config.yaml
normalize_top_k: true
router_noise: 0.3
init_std_router: 0.015
vocab_size: 11791
norm: "rmsnorm"
tie_word_embeddings: false
beta1: 0.9
beta2: 0.98
max_seq_len: 1024
max_steps: 4825
Below are experts of layer 3 (counted from 0) of a mixture-of-experts language model. Rows are named router (the router's row for the expert) and show model dimensions 0-191. Each number is 200 + 40 x the weight over its row's rms, rounded and kept within 0 to 999.
After each expert's rows: a language model's description of what the expert responds to. This comes from a sample of Wikipedia text that the model never trained on.

# expert 57
router,195,180,136,193,196,159,245,235,181,264,257,248,218,221,143,195,242,256,218,230,174,206,180,262,116,158,231,227,227,194,232,241,200,138,166,160,159,162,178,184,232,186,204,179,243,239,297,194,259,155,176,175,174,190,281,272,167,257,205,169,224,182,152,190,198,174,110,184,249,168,232,228,189,162,241,228,223,190,240,172,159,220,224,163,192,215,206,237,261,248,217,163,225,260,191,135,225,145,175,202,181,216,222,161,93,161,176,208,237,240,197,217,231,198,190,213,239,228,162,241,134,156,240,206,195,204,246,223,205,170,217,161,239,167,179,273,160,196,273,192,208,140,214,150,241,202,240,113,284,212,183,255,218,141,252,291,193,175,290,224,219,210,192,157,175,223,181,240,223,235,135,196,144,149,248,136,222,169,251,238,224,208,246,191,207,309,195,132,237,221,196,237
The bar separator between cells in statistics, election and sports tables, plus semicolons after list items and ISBN.

# expert 26
router,224,168,265,151,176,248,132,196,260,166,188,208,214,228,192,256,104,161,144,187,197,166,134,176,146,255,202,227,262,195,240,168,280,173,153,134,172,220,181,248,261,224,182,159,167,222,212,191,171,274,236,162,119,200,200,244,217,184,223,166,252,267,219,207,161,209,196,214,240,124,158,176,280,236,165,217,190,201,138,208,277,116,158,188,286,230,185,147,275,188,142,203,203,170,207,252,195,149,206,172,190,247,214,164,175,164,237,158,185,192,165,156,226,107,126,236,268,155,227,193,182,240,219,181,145,229,161,179,200,137,204,265,227,165,205,172,189,216,184,234,220,202,162,224,226,158,243,236,187,229,182,128,198,164,218,201,127,215,225,264,248,214,243,242,217,187,204,216,170,200,182,222,240,181,212,140,244,261,136,201,222,146,210,244,240,243,142,223,226,147,243,260
Common prepositions and auxiliaries following a noun or verb in running prose, mainly of, in, with, on, has, had.

# expert 22
router,265,138,304,196,255,265,224,204,255,213,187,174,301,144,164,217,180,150,271,242,253,236,287,178,175,171,226,225,254,233,216,161,205,252,244,213,171,226,248,237,235,182,270,116,239,219,124,184,118,191,156,172,170,229,215,180,201,187,196,185,209,249,180,255,260,240,137,191,234,224,159,197,205,175,209,153,178,230,282,153,190,215,232,222,240,215,152,164,253,149,174,198,216,242,232,248,234,174,247,198,173,200,179,160,145,199,235,229,224,268,152,236,119,139,189,204,198,140,289,166,182,225,217,282,176,168,269,220,157,218,229,193,197,248,234,156,245,153,222,213,213,199,253,250,175,195,180,176,199,164,219,149,234,162,250,223,199,160,272,200,214,202,225,161,221,222,171,120,165,189,207,143,158,166,167,220,224,211,186,228,207,168,170,214,162,284,125,163,183,202,231,228
Prepositions and articles linking a person's role to a place or organization in biographies, such as senator from, director of, correspondent for.

# expert 29
router,244,259,274,136,271,195,235,261,163,201,246,195,240,176,136,208,205,351,241,274,197,124,230,184,233,203,167,181,129,212,179,175,193,174,187,238,158,171,189,260,231,142,196,184,239,109,209,199,135,256,272,211,171,275,192,202,207,179,206,222,187,190,195,232,213,168,198,224,244,112,143,236,233,136,217,157,181,182,183,211,240,259,209,199,145,182,225,204,230,133,150,297,228,210,171,158,212,198,208,225,223,203,237,155,145,174,176,218,184,147,253,162,165,232,193,282,165,216,194,259,165,194,204,249,181,259,222,207,204,213,186,294,211,154,126,214,185,180,246,242,223,195,213,218,211,149,176,214,119,285,178,210,173,171,196,230,217,229,239,216,202,187,157,247,180,177,282,160,206,234,153,249,193,192,196,173,274,204,236,147,155,153,181,175,235,166,190,196,140,184,170,218
Sentence-initial prepositions like After, As, In, When, plus table pipes in sports and transport tables and place-name words like Stadium, Line.

# expert 39
router,199,223,171,144,265,167,219,213,152,202,219,169,303,219,130,233,249,175,221,195,245,152,191,191,165,208,182,230,249,219,114,169,200,154,247,167,229,239,236,209,169,193,265,203,132,179,278,135,237,175,218,186,173,206,160,131,248,195,178,187,169,225,272,149,206,239,217,224,170,165,201,230,261,130,146,246,213,231,172,108,95,217,163,256,234,156,214,192,210,214,253,212,194,192,220,207,207,262,241,207,231,165,157,219,210,197,238,245,206,189,164,163,224,242,177,185,261,144,140,217,189,222,226,244,184,183,189,147,119,185,162,264,170,202,249,161,135,234,193,218,213,260,199,226,150,248,206,195,183,170,221,234,243,202,147,189,221,205,114,167,251,144,234,258,247,129,246,209,230,214,269,145,257,144,146,190,111,211,216,226,189,218,225,203,152,286,232,173,179,137,224,205
Common first names and name-ending pieces in rosters and credits, such as John, William, Michael, plus initials and sentence periods.

# expert 40
router,211,246,212,166,125,153,213,185,184,214,215,241,239,199,215,266,177,183,188,81,158,191,215,202,145,278,187,152,222,171,206,223,195,166,148,127,191,204,145,190,157,182,148,199,200,227,159,234,173,163,199,244,81,160,230,139,228,226,209,179,250,96,182,195,167,192,218,150,208,147,230,243,279,197,151,225,245,182,230,203,175,223,152,213,145,273,166,180,226,229,164,199,167,211,166,166,209,209,159,213,203,221,225,148,234,205,237,202,261,154,256,246,190,264,197,212,296,217,181,188,223,250,222,182,149,177,212,248,205,186,234,240,249,212,193,187,172,233,213,205,276,174,156,199,256,206,173,197,275,233,154,172,306,181,230,214,129,247,146,207,252,152,218,199,211,224,274,201,228,265,222,193,216,218,186,276,149,197,122,171,163,143,217,297,211,156,199,166,212,237,218,130
Unit abbreviations and numbers in tables and dimensions, such as in, m, km, cm after a number, and slashes in career statistics.

# expert 44
router,147,216,204,256,236,257,153,118,196,229,182,104,105,171,236,109,172,147,177,199,240,272,142,258,225,199,209,188,183,179,306,211,218,198,206,237,250,189,131,173,227,213,167,201,200,165,135,271,196,233,253,198,205,191,151,160,268,278,204,198,198,310,174,194,270,196,175,190,263,238,229,181,167,244,201,195,253,183,211,265,231,210,182,138,153,184,242,291,183,167,164,232,147,226,208,140,161,227,188,217,206,281,196,250,184,184,165,209,222,257,215,148,202,276,258,255,116,205,180,221,233,195,225,179,202,204,191,207,269,167,209,151,258,151,181,192,254,189,160,210,171,246,237,203,284,212,156,188,193,226,202,184,193,225,182,212,262,194,232,290,174,246,105,211,200,198,227,177,239,232,155,236,161,201,202,169,166,185,215,213,170,218,236,218,255,182,198,196,216,221,214,188
First pieces of split lowercase words after articles or prepositions, like exp, comm, dis, se, pat, as in se-ized, follow-ers.

# expert 56
router,229,226,226,233,185,183,210,220,270,171,197,244,233,123,207,258,259,243,217,179,226,197,171,162,191,203,219,238,221,165,208,239,265,176,181,216,212,214,212,189,222,252,190,217,245,153,120,204,162,213,226,270,214,190,224,139,145,159,225,232,235,196,254,254,213,196,280,227,191,166,218,147,262,222,147,199,209,197,211,189,120,252,149,230,151,219,229,210,163,261,224,140,198,256,157,175,285,136,215,176,196,181,198,203,227,158,226,187,153,176,195,241,181,232,213,256,235,214,185,202,129,139,107,239,197,238,180,199,178,177,194,109,257,159,159,243,220,220,231,176,194,144,250,194,194,227,233,255,249,139,203,182,195,116,195,153,189,170,226,187,256,204,225,211,221,204,258,285,162,138,265,117,218,216,212,234,221,237,165,135,109,159,287,246,236,108,238,241,235,268,216,186
Dashes, hyphens, digits, or and other in census demographics and sports standings, such as no spouse or partner, other races, Goals.

# expert 9
router,217,232,161,177,174,160,178,249,170,233,225,236,288,201,171,165,227,177,251,160,215,196,209,239,212,238,243,184,269,224,170,225,232,194,111,199,179,188,205,217,222,184,213,199,196,179,165,222,261,196,151,230,201,299,228,184,201,154,203,155,185,172,226,214,176,223,174,193,136,194,200,241,271,155,135,137,182,175,152,150,112,218,196,259,236,174,230,195,231,188,282,262,235,155,206,201,217,194,178,226,210,118,282,235,234,246,218,246,162,199,185,176,218,250,239,212,262,208,184,196,198,190,215,172,278,215,192,224,90,254,177,229,191,248,237,184,130,265,160,222,289,183,174,261,210,198,158,273,171,158,219,259,199,193,186,157,221,194,165,193,221,133,277,244,282,146,151,217,234,226,242,185,259,155,142,224,176,157,151,143,242,209,216,202,125,302,231,213,177,179,154,173
Final pieces ending a proper name or foreign word, often place or surname, such as in of Turin, by of Derby, ac of Cadillac.

# expert 14
router,212,166,183,185,182,179,165,188,161,200,208,168,214,173,185,81,203,133,135,187,208,207,155,270,276,243,204,137,233,250,229,178,156,195,148,273,241,215,216,163,174,264,188,174,186,179,241,229,125,229,234,234,211,281,209,185,229,231,217,179,239,165,199,203,187,158,210,246,189,263,200,223,132,171,191,159,214,199,255,114,133,162,240,156,207,246,246,196,218,241,180,225,150,205,169,221,192,258,166,203,150,216,214,228,187,212,101,194,219,181,241,221,188,292,225,202,193,292,180,215,197,161,226,258,281,181,229,227,142,248,149,223,182,254,159,135,168,187,103,259,206,250,182,185,237,259,167,201,207,206,221,143,247,108,215,158,266,243,215,215,212,156,192,217,188,182,192,226,232,122,152,248,207,152,192,263,169,194,139,188,226,278,211,221,157,243,232,226,230,151,237,191
Word-final noun pieces closing a noun phrase after the or a, often before was or of, e.g. film, school, jail, agreement.

# expert 47
router,267,211,207,210,163,169,199,238,168,168,207,251,251,143,199,186,215,237,226,203,191,270,262,163,220,148,241,234,238,261,108,191,176,232,245,93,217,259,226,206,190,238,178,182,201,210,134,124,189,290,183,223,219,160,213,117,164,181,188,245,121,132,189,167,208,213,191,265,190,153,170,147,173,177,131,213,190,177,125,195,159,221,195,183,177,165,241,217,186,245,199,154,250,210,228,234,255,171,234,226,187,196,204,259,187,167,185,239,151,178,258,167,187,97,213,256,202,237,184,195,157,192,175,149,175,228,182,217,120,247,208,180,105,213,120,221,175,277,232,206,226,203,240,232,131,173,172,200,221,153,119,296,150,158,162,194,185,204,209,177,216,260,197,231,236,240,249,188,147,173,223,191,276,209,206,205,190,193,204,259,233,227,224,153,149,213,132,182,224,199,137,178
Hyphens, en dashes, apostrophes and possessive s joining compounds or date ranges, e.g. short-lived, Danish-German, 1880–1955.

# expert 15
router,226,131,139,124,227,259,183,213,186,251,277,201,215,177,212,187,146,193,201,249,178,177,171,176,175,271,190,176,176,181,208,182,227,238,225,189,217,176,191,166,215,205,289,176,233,178,156,234,190,141,244,124,144,169,228,241,238,255,188,225,262,279,218,202,205,153,192,135,144,252,113,180,130,213,224,208,185,90,230,151,232,181,240,225,215,181,257,220,240,166,195,266,163,242,179,226,132,203,190,172,192,199,140,166,169,189,169,239,179,142,214,174,289,139,236,220,235,216,263,226,177,154,162,157,248,184,224,138,169,180,218,213,203,165,186,211,311,186,189,229,247,215,235,207,174,169,224,189,186,221,254,287,204,142,131,180,243,163,213,237,212,195,144,139,148,209,174,237,126,221,193,182,239,192,219,194,229,206,269,201,208,275,213,197,217,326,192,174,221,165,174,210
Conjunctions, prepositions and reporting words opening clauses in narrative prose, such as after, because, According to, said:, until.

# expert 53
router,211,172,233,220,207,246,187,164,218,206,177,185,221,200,215,119,221,222,184,191,167,203,260,176,197,265,176,262,219,196,257,230,201,189,181,151,183,230,194,248,166,212,150,202,173,209,213,211,239,266,281,224,88,122,237,225,270,162,231,157,194,212,256,178,199,279,229,228,181,239,258,177,179,160,192,136,239,144,190,180,95,247,164,189,229,248,196,199,132,212,137,130,191,203,239,191,165,207,201,227,174,249,133,168,211,238,125,234,173,199,138,165,281,198,153,240,230,255,240,205,170,145,199,178,216,189,180,165,156,182,280,231,179,163,152,182,275,224,224,198,168,205,186,203,251,176,186,231,258,198,169,231,310,178,254,195,250,261,155,259,205,272,215,230,210,230,285,230,222,202,244,228,207,177,182,216,193,174,176,198,230,264,275,247,223,169,128,133,250,225,171,153
Articles, possessives and number words starting a noun phrase, such as the, a, his, their, two, other, same.

# expert 6
router,218,177,294,231,193,204,182,204,275,186,190,167,278,190,231,193,198,248,241,190,245,220,194,138,270,267,222,227,242,212,195,193,222,152,237,212,136,225,147,237,215,234,170,218,227,252,281,209,209,208,140,227,156,199,218,192,225,209,197,201,214,151,207,176,228,258,172,185,148,228,250,244,245,191,213,138,163,239,214,124,165,205,189,235,153,175,141,209,316,194,225,152,180,232,194,227,164,116,214,181,186,232,189,166,190,119,151,150,144,172,273,201,151,207,113,157,171,273,163,218,218,162,202,258,198,253,251,241,202,301,181,218,178,251,129,165,186,204,216,217,155,159,203,178,196,175,197,186,185,191,114,125,264,246,214,147,134,177,205,158,135,211,231,191,203,225,245,233,213,223,157,241,212,181,114,204,138,199,174,205,109,264,222,206,193,140,144,215,188,225,174,193
Mainly "the" after prepositions, plus ordinal endings and title words like National, Royal, First, e.g. "4th district", "member of the".

# expert 50
router,295,251,188,79,194,145,238,281,135,280,266,169,219,206,226,208,216,181,221,183,239,194,186,204,229,163,247,119,233,209,166,208,162,182,139,200,207,241,217,191,198,162,141,147,256,190,231,166,138,227,266,180,199,248,235,208,233,208,156,226,291,202,154,225,206,120,191,235,243,176,191,249,212,176,211,237,105,251,181,182,152,170,217,189,197,214,167,230,141,126,222,214,216,141,174,241,212,190,190,168,267,285,235,210,190,226,197,162,191,196,160,214,180,236,167,225,178,236,217,259,189,216,163,223,164,265,133,200,183,153,263,185,184,208,165,212,223,209,225,217,224,184,226,190,273,180,231,170,136,261,238,178,208,210,213,282,218,200,208,192,162,197,82,177,195,204,184,201,236,255,179,133,250,159,212,207,270,210,135,163,139,217,150,165,238,278,193,254,172,198,197,264
Single digits in sports and statistics table cells, plus verbs and nouns for results or statements like scored, games, wrote, performed.

# expert 36
router,192,117,168,170,138,147,234,170,184,225,190,216,201,235,197,240,126,175,210,216,180,211,230,203,287,220,240,137,222,258,169,182,238,150,130,216,253,200,245,225,251,155,217,140,190,183,132,231,220,193,208,226,228,229,200,160,164,208,250,245,235,181,196,258,248,134,289,189,219,182,229,208,136,269,192,202,160,183,209,223,270,212,165,173,230,135,234,173,190,191,226,196,267,162,208,210,175,192,227,165,204,213,189,171,186,189,281,182,224,252,218,202,225,131,182,172,163,178,228,227,232,129,158,221,207,272,293,111,230,201,167,158,147,223,164,109,198,199,190,202,205,175,179,155,194,212,210,159,257,213,146,164,175,131,249,211,209,200,194,230,194,230,155,98,198,169,188,224,212,151,209,188,174,373,234,213,231,223,269,153,227,263,160,154,192,194,208,223,188,245,147,187
Final word pieces such as -ing, -ation, -ative ending a word just before a comma, period or colon, e.g. train-ing., narr-ative, election.